Below are experts of layer 5 (counted from 0) of a mixture-of-experts language model. Rows are named router (the router's row for the expert), up (a neuron's input weights, with its number), down (a neuron's output weights, with its number) and show model dimensions 256-383. Each number is 128 + 24 x the weight over its row's rms, rounded and kept within 0 to 255.
After each expert's rows: "comes after" lists some tokens at least twice as common just before its tokens as in all text. This comes from a sample of Wikipedia text that the model never trained on. Tokens count by the router's weight.

# expert 16
router [121  81 136  99 146 126 105 137 100 143 119 121 126 154 129 112 125 147 115 162 142 129 126 163 129 100 102 108  71 133 113 110 138 166 142 158 167 110  85 115 114  99 110 163 109 106 112 121  96 119 153 145 112 142 137 125 142 116 114 152 170  92 148 119 151 112 134 131 133 131 132 138 125  78  96 150 142 111 169 157  91 134 148 159  98 108 144 127 124 152  97  95 119 161 140 137 136 158 158 132 123 141 141  78  91 115 104 184 161 115 148 146 122  79 143 139 100 137 167 162 182 161  95 111 109  91 139 114]
up0 [119 129 104 135 134 111 144 137 111 140 131 137 130  78 125 141 134  74 112 163 130 130  80 131 110 138 126 122 164 130 141 133 131  58  87  83 153 209 150  75 113 173 127  97 122 148 112 131 148 148 133 116 116 133 118 162 106 142 102 140 151 114 140 132 148 123 103 121  74  76  72 101 159 141 136 122 113 156 139  78 125 166  96 106 129 114 112 145 143  99 128 158 114 115 106 174 116 102 133 121 148 124  70 153 161 134 119 130 124  84  78 128 130 111  85 108 137 104 125 129  98 126 127 109  91 133 126 151]
down0 [133  87 171 122 126 135 139  89 104 140 101 140 130  79 124 144 150 145  92  81 149  94 109 138 115 137 106 125 114 122 151 130 128 143 152 146 143 161 153 151 137 112 122 114  97 150 112 139 111  94 106 156 136 167 127 103 136 156 118 102 171 141 145 101 109 140 134 142 125 129 165 133 135 135 131 116 101 167 136 120 131 146  86 154 137 120  89 121 100 191 105 102 100 136 144 121 111  90 139 131 161  72 138 133 111 151 113 107 171  98 134 135 136 118 135  89  80 120 117 143 140 181 114 128 122  87 112 114]
comes after: " ", "0 ", "% ", "1 ", "2 ", ") "

# expert 7
router [143 151 129 126 143 140 120 131 134 146 113 139 133 115 132 123 136 114 134 101 149 140 135 172 105 112  87 123 128 174 129 166  90 152 130 117 132 172 178 114 105 112 129 100 120 138 137 116 148 169 119  98 105 147  93 134 141 129 102 133  99 146 109 217 150 117 131 101 119 134 120 144 147 149 142 155 151 116  79 132 190 150  79 159 128 175 105 125 159 117 119 105 141 144 136 132 138 116 101 109 142 154  97 132 150 114 134 134  90 118 145 125  92 145 118 166  94 104 123 117 114 122 164 114 137 130  95 117]
up0 [152 158 171 124 187 128 145 163 109 130 155 108  99 153 118 134  89 108 105 112  97 144 143  94 122 115 121 141 130 156  94 125 166 147 128 138 139 126 117 146 137 107 130  84 109 116 147 150  89 149 110 153  98  72 166 178 146 141 125 131 130 115 131 119 159 119 145 139 141 120 127 135 161 105 136  96 146 140 129 158 166 115 114  85 133 145 184  90 136 139 168 120 152 109  85 127 125  97 120 124 152 144 127 192  99 156 152 135 140 140  91 157 118 144 125 137 132  94 149 136 167 107 106 114 115  88 118 113]
down0 [107 153 135 137 204 120  99 143 107 113 159 125 144 134  92 115 150 109 123 117 107 127 178 116 117 141 130 139 144 155  75 129 144 118 160 162 165 158 108 132 171  92 116 150 100 141 125 108 124 142  97 118  97 129 136 128 133 190 120 136 136  66  92 116 110  52 105 140  95 125  90 125 145 112  97 109 148 126 156 169 120 112 128 145 196 150 143  98 115 105 115 132 150 126 140 115  74 142 103 134 129 102 144 115 128  75 145 122 182 105 144 143 133 144 184 133 107 163 125 102  99 150 105 120 122 153 156 129]
comes after: "the ", "The ", "s ", "National ", "his ", "World "

# expert 3
router [153 159 150 107 110 132 101 119 122  82 120 148 147 162 132  99 137 126 140 113  70 128 110 159 114 170 128 107 113 146 128 105  95 138 107 144 147 153 147 160 137 129 104 154 130 116 123 106 143 161 132 109 157 138 117 111 123 104 117  97 117 144 176 162 102  94 135 109 110 121 158 114 165 126  95 157 134 135  80 130 124 105  95 139 156 136 114 116 148 114 107 145  98 165 111 140 149 142 130 150 158 111 131 125 152  91 140 110  83 104 132 179 109 139 137 165 111 125 140 119  87 112  91 157 187 150  94 110]
up0 [ 71 110 100 168 122 162 170 149 147 169 116 123 102 125 153 144 124 148 108 141 117 104 119 104 147  96 112 121 118 147  95 110 142 103 147 115  89 175 121 158 165 103 112 156  99 129 125 155  99 150 135 118 155 148 125 122 129 144 134 117 117 134 115 140 166 149  48 171 138 111 112 153 128 107 165  86 113 129 138 114 132 135 120 117 109  98 157 145 121 149 121 157 130 132 107 104 124 135 116 162 139  95  75 130 167 159 122 136 147 142 117  96 123 139 163 107 166 123  94 132 123 135  76 118 123 101 152 146]
down0 [158 119  93  98 174 107 124  80 150  96 163 134 108 125 162 115  91 156 126  90 154 119 120 102 161 137 107 135 109 131 107 113 158 135  87 144 132 127 139 154 131 128  85 125 138 144 113  69 127 134 128 151 113 136 156 125 117 133 188 124 126 171  96 125 127 161 125 143  92 138 111 149 143 127 124  93 114 150 116  98 159 129 131 155 157 132 173 123 149 168 108 124 147 110 151 138 126 133 170 119 119  93 126 115 128 144 140 117 161 102 130 138 112 148 120 115  79 150 154 116 132 145 119 142 122 106 146 110]
comes after: "a ", "the ", "an ", "The ", "is ", "A "

# expert 19
router [169 168  98  66 134 139 109 117 119  98 122 169 136 132 123 143 107  79 134 109 148 105 114 169 128 140  96 104 101 115 143 115 141 104 122 104 176 132 120 139 128 141 114 159 109 150 151 147  91 118 143 147 133 176 150 103  92 121 114  88  89 133 124 205 146  86 140 152 135 137  97 119 167 111 104 123 116 115 140 119 102 156 143 125  96 141 111 104 149 141  98 104 104 143 130 129 145 170 153 108 138 101  70 130 124 123 139 117 102 126  92 150 165 119 152 151 110 150  89 117 144 109 129 155  88 129 133  83]
up0 [171 122 127  96 109 141 101 143  92 147  99 135  88 115 104 114 136 108 160  82 129  89  99 109 124 180 164 119 110 161 105 133 127 103 108  83 133 122 137 104 139 116 123 122 143  87 121  87 126  94 137 106 121  93 150 104 152 143 167 139 140 120 112 159 149 155 113  98 117 142 137 120 143 134 110 123 111 156 117 156 138 132 142 127 106 120 114 130  91 117 121 127 138 145 182 139 159 133 188 111 117 173 160 119  88 140 124 121 141 125 152 125 140 120 117 101 166  93 156 158 130 170 144 102 119 110 129 127]
down0 [ 93 136 148 124 127 141 110 171 108 128 161 129 138 114  99 128  98 140 132 128 121 116 140  73 155 115 126 142  98 130 127  85 106  64 129 137 162  75 131 159 101 119 159 107 182 132 188 109 137 126 123 100 123 120 150 153 104 110 104 116 150 125 109 122 167 153 133 181 171 119 125 188 134 134 139 147 123 152 117 132 179 130 146 129 151 135 117 178  96 150  81 145 138 126 143 143 148 178 134 146 118 194 110 141 151 125 138 127 145 111 175 125 109 123 102 124  95 105 148 177  98 131 141 100 118 127 102 156]
comes after: "| ", "(", "-", "\"", "Green ", ": "

# expert 1
router [127 103  96  95 141 153 153 120 106 146 142 136 136 115 121 107 113 127 111  85 118 112 159 168 140 107 111 159  94 109 127 154  96 108  93 110 136 150 162 164 161  83 144 139 109 146 109  83 114 111 133 125 135 185 169 108 154 174  96 178  79 111 150 114 127 156 119 169 120 119 175 161  99 117  85 139 159 154 146 104  88 155 134 137 117 110 145 105 121 102 122 149  90 181 167 137 140 135 153 128  95 143 133  90 122  97  91  65 130 110 115 125 156 105 116 110 140 152 150 137 137  92 130 175 128 169  94 159]
up0 [138 130 150 162  96 146 105  88  94  86  90 147 142 144 143 102 150 129  91 156 122  90 122 148 107 112  75 178 121 112 131 123 108 115 137 142 143 125 158 121 152 168 148 146 162 137 168 174 157 150 138 113 145 129 120 160 122 120  68 139 161 112 107  92 146 103 124  91 114 130 118 137 126 137 106 126 123 110 110 136 134 167 164 117 122 166 113  77 165 130 114 144 131 116  80  93 119 165 139 135 138 111 142  92 138 137 162 129 147 123  66 154 120 109 125 113 135 163 150 145 103 127 158 132 116 118 125 109]
down0 [ 80 124 169 152 103 142 177 137 137 149 128 129 120 133 138 126  96 154 124 104 110 150 151 154 130 173 136  89 156 113 146 111  98 142 155 159 122 109 106 132 133 137 106 146 100 102 130 148 111 135 114  91 101 141 117 105 107 107 103 132 142  80 170 113 134 124 125  96  98 198 119 120 131 143  90 102 121 143 133 128 100 109 120 141 114  83 165 112 150 127 154 122 181 190  98 123 104 144 136 104 121 147 139 132 134 126 158 100 107 135 192 121 108 124 122 153 117 120 105 136  89 111 118 169 150  94 172 104]
comes after: "| ", "(", ": ", "; ", " ", "Coordinates"

# expert 22
router [142 131 107 140  65 143 114 102 104 111 121 150 143 129 165 129 124 120 147 139 155 121 119 170 122 140 130  98  82 147 141 119  91 132 140 130 116 161 170 146 102 125 106 115 149 114 123  84 154 126 116 101 115 163  91  91 143 121 136 156 125 170 150 172 142 149 108 120 109 120  95 103 151 118 160 101 122 131 114  86 138 149 155 145 144 181 104 101 123 124 118 138 137 114 145 100 173 147  91 158 157 102 134 129 185 140 165 153 100 142 133 169 139 153 133 145 123 146 126 179  68 128 126 130 187 128 102  98]
up0 [159 125 144 181 171 103  95 169 106 124 113 148 153 158 113 114 147 116 138 110 150 123 119  82 146 115 183 170 159 157 109 112 128 150 150 149 150 129  89 163 132 143 151 127 103 184 104 186 136 126 116 134 100  79 119 165 146 147 116 108  94 160 146 118  98 106 176  94 109 119 144 177  76 122 137 153 109 125  72 135 149 116 155  81 105 115 156 149 116 129 101 141 142 118 128 140 120  91 159 165 136 122 132  99 112 117 137 157 119  97 121 114 150 149 102 172 145 147 130 124 149 128 129 139 155  92 144 124]
down0 [127 141 108 127 135 125 130  81 174 106 133 151 171 158 165 150 143 136  98 176 115 120  93 134 117 125 144 130 102  76  85 145 110 113 127  96  91 108 120 112 106 129 161 132 123 123 171 103 132 153 147 151 117 150 170 105 144 141 115 129 153 101 156 126 127 112 131 164 168 127 121 116  88  56 114 167 106 157 131 148 117 120 119 167 114 130 131 125 129 116 163 149 161  92 172 132 121 152 151 122  80 157 114 150 146 133  73 147 120 120 143 140 105 141 128 145 127 163 135 144  98 143 114 138 108  94 137  74]
comes after: "the ", "a ", "-", "'", "The ", "an "

# expert 13
router [174 167 121 155 115  82 179 118 101 117 122 168 161 107 119 140 149  94  99 129 153 158 138 107  73 107 107 145 146 110 107  93 104 149 113 102 178 142 147  82 145 110 114 123 145 136  80  87 107 141  97 112 126 150 116  86 164 108 121 138 105 142  84  91 129 120 146 170 159  97 128 143 142  85 107 107 133 128 131 163 113  70 158 119 125 124 140 151 132 153 154 132 150 117 135 148  95 156 145  98 123 129 125 107 135 165 142 136 178  87 104 129 131 169 106 117 119 138 120 157 152 119 125 163 140 143 143 154]
up0 [151 111 127 141 149 177 101  88 106 119 137 121  81 134  86 116 131 165 138  93 150 176  99  88 129 110  96 149 146 129 157 137 171 140 154 132 111 126 145 129  81 117 118 130 118  99 155 113 125 147 144 146 115 119  99 145 134  46 115  88 131 148 150 139  96 164 113 148 119 132 120  88 110 108 141 129 170 127  91 134 141 152 148 163 151 154 122 129 114 138 104 114 169 149 100 123 135 106 168 104 141 130 145 121 125 162 130 123 111 128 126 142 113 168 120  81 140 151 142 128 133 149 134 125  79 131  94 117]
down0 [139 114  97  97 142  56 124 132 134 105 159 158 141 133 148 145 109 106 126 141 104 112 143 175 124 134  96 136 126 129 137 116 119 134  96 138  97 163 122 122 134 110 145 144 166 133 127 134 146  49 111 132 112 162 124 115  87 179 123 136  78 109 152 138 143 105 133 118 122  88 120  97 154 127  86 142 124 118 196 149  94 170 109 119 119 139 103 114 152 144 126  88 127 120 109 129 131 163  96 122 133  70 114 161 159 100 163 128 129 172  94  96 143 106 112 152  91 122 150 142  92 130 178 154  93 123  92  90]
comes after: "\n", "\n\n", "- ", "=", ")", "by "

# expert 6
router [151 123 171 156 101 151 154  98 159  99 171 145 119 139 160 106 102 117 110 108 142 112 157 142 133 125 128 140  84  84 109 119 104  97 152 126 115 162 133 168 113 156  85 133 105 165 128 140 124 157 116 114 157 173 102 139 122 124 142 144 148 122 109 120 149 123 135 111 131  96 158 152 127 105 115 125 122 109  98 139 133  86 136 117 108 118 148 147 154 148 128 134 155 118 120 125 130 172 131 112 119 111 131 114 107 138  90  90 107  94 109 162 131 141 152 136 145 117 134  90 105 158 170 118  88 120 122 192]
up0 [127 155 140 128 136 113 126 149 142 140 117 158 136 156  69 120 110 114 120 104 121 141 161  28 144 121  71 166 126 191 111  85 168 145  79  88 145 148 112 133 131 112 152 166 120 119 131 136 103 137 119 126 125 105 118 145 139 168 159 141 151 138  95 114 150 155 127  92 147 163 104 137 165 146 129 120 154 124 130 131 134 153 105 108 114 118 147 116 145 134 144 118 137 137 118 146 184 108  90 131 176 127 123 169 107 129 111 143 130 139  78 138 108 121 119  87 123 123 151 139 141 113  87 130 122 141 118 106]
down0 [109 122  94 114 122 143  95 122 142 116 138 109 143 118 135 157 117  78 129 120 140 114 118 130 162 136 142 156 170 125 123 140 131 132 126 156 104 126 136 158 131 163 131 136 171 108 150 124 101 123 155 104 119 118 119 134  80 128 104 137  90 138 106 174  85 123 120 111  62  84 131 165  71 152 153 148 148 131 138 117 146 113 142 144 139 126 126 146  82 114 119 118 161 119 125 135 142 148 141 147 111 147 130 154 116 116 130 110 102 137 115 145 149 121 134  86 139 122 147 139 138 166 125 105 115 123 125 150]
comes after: "201", "200", "202", "199", "–", "198"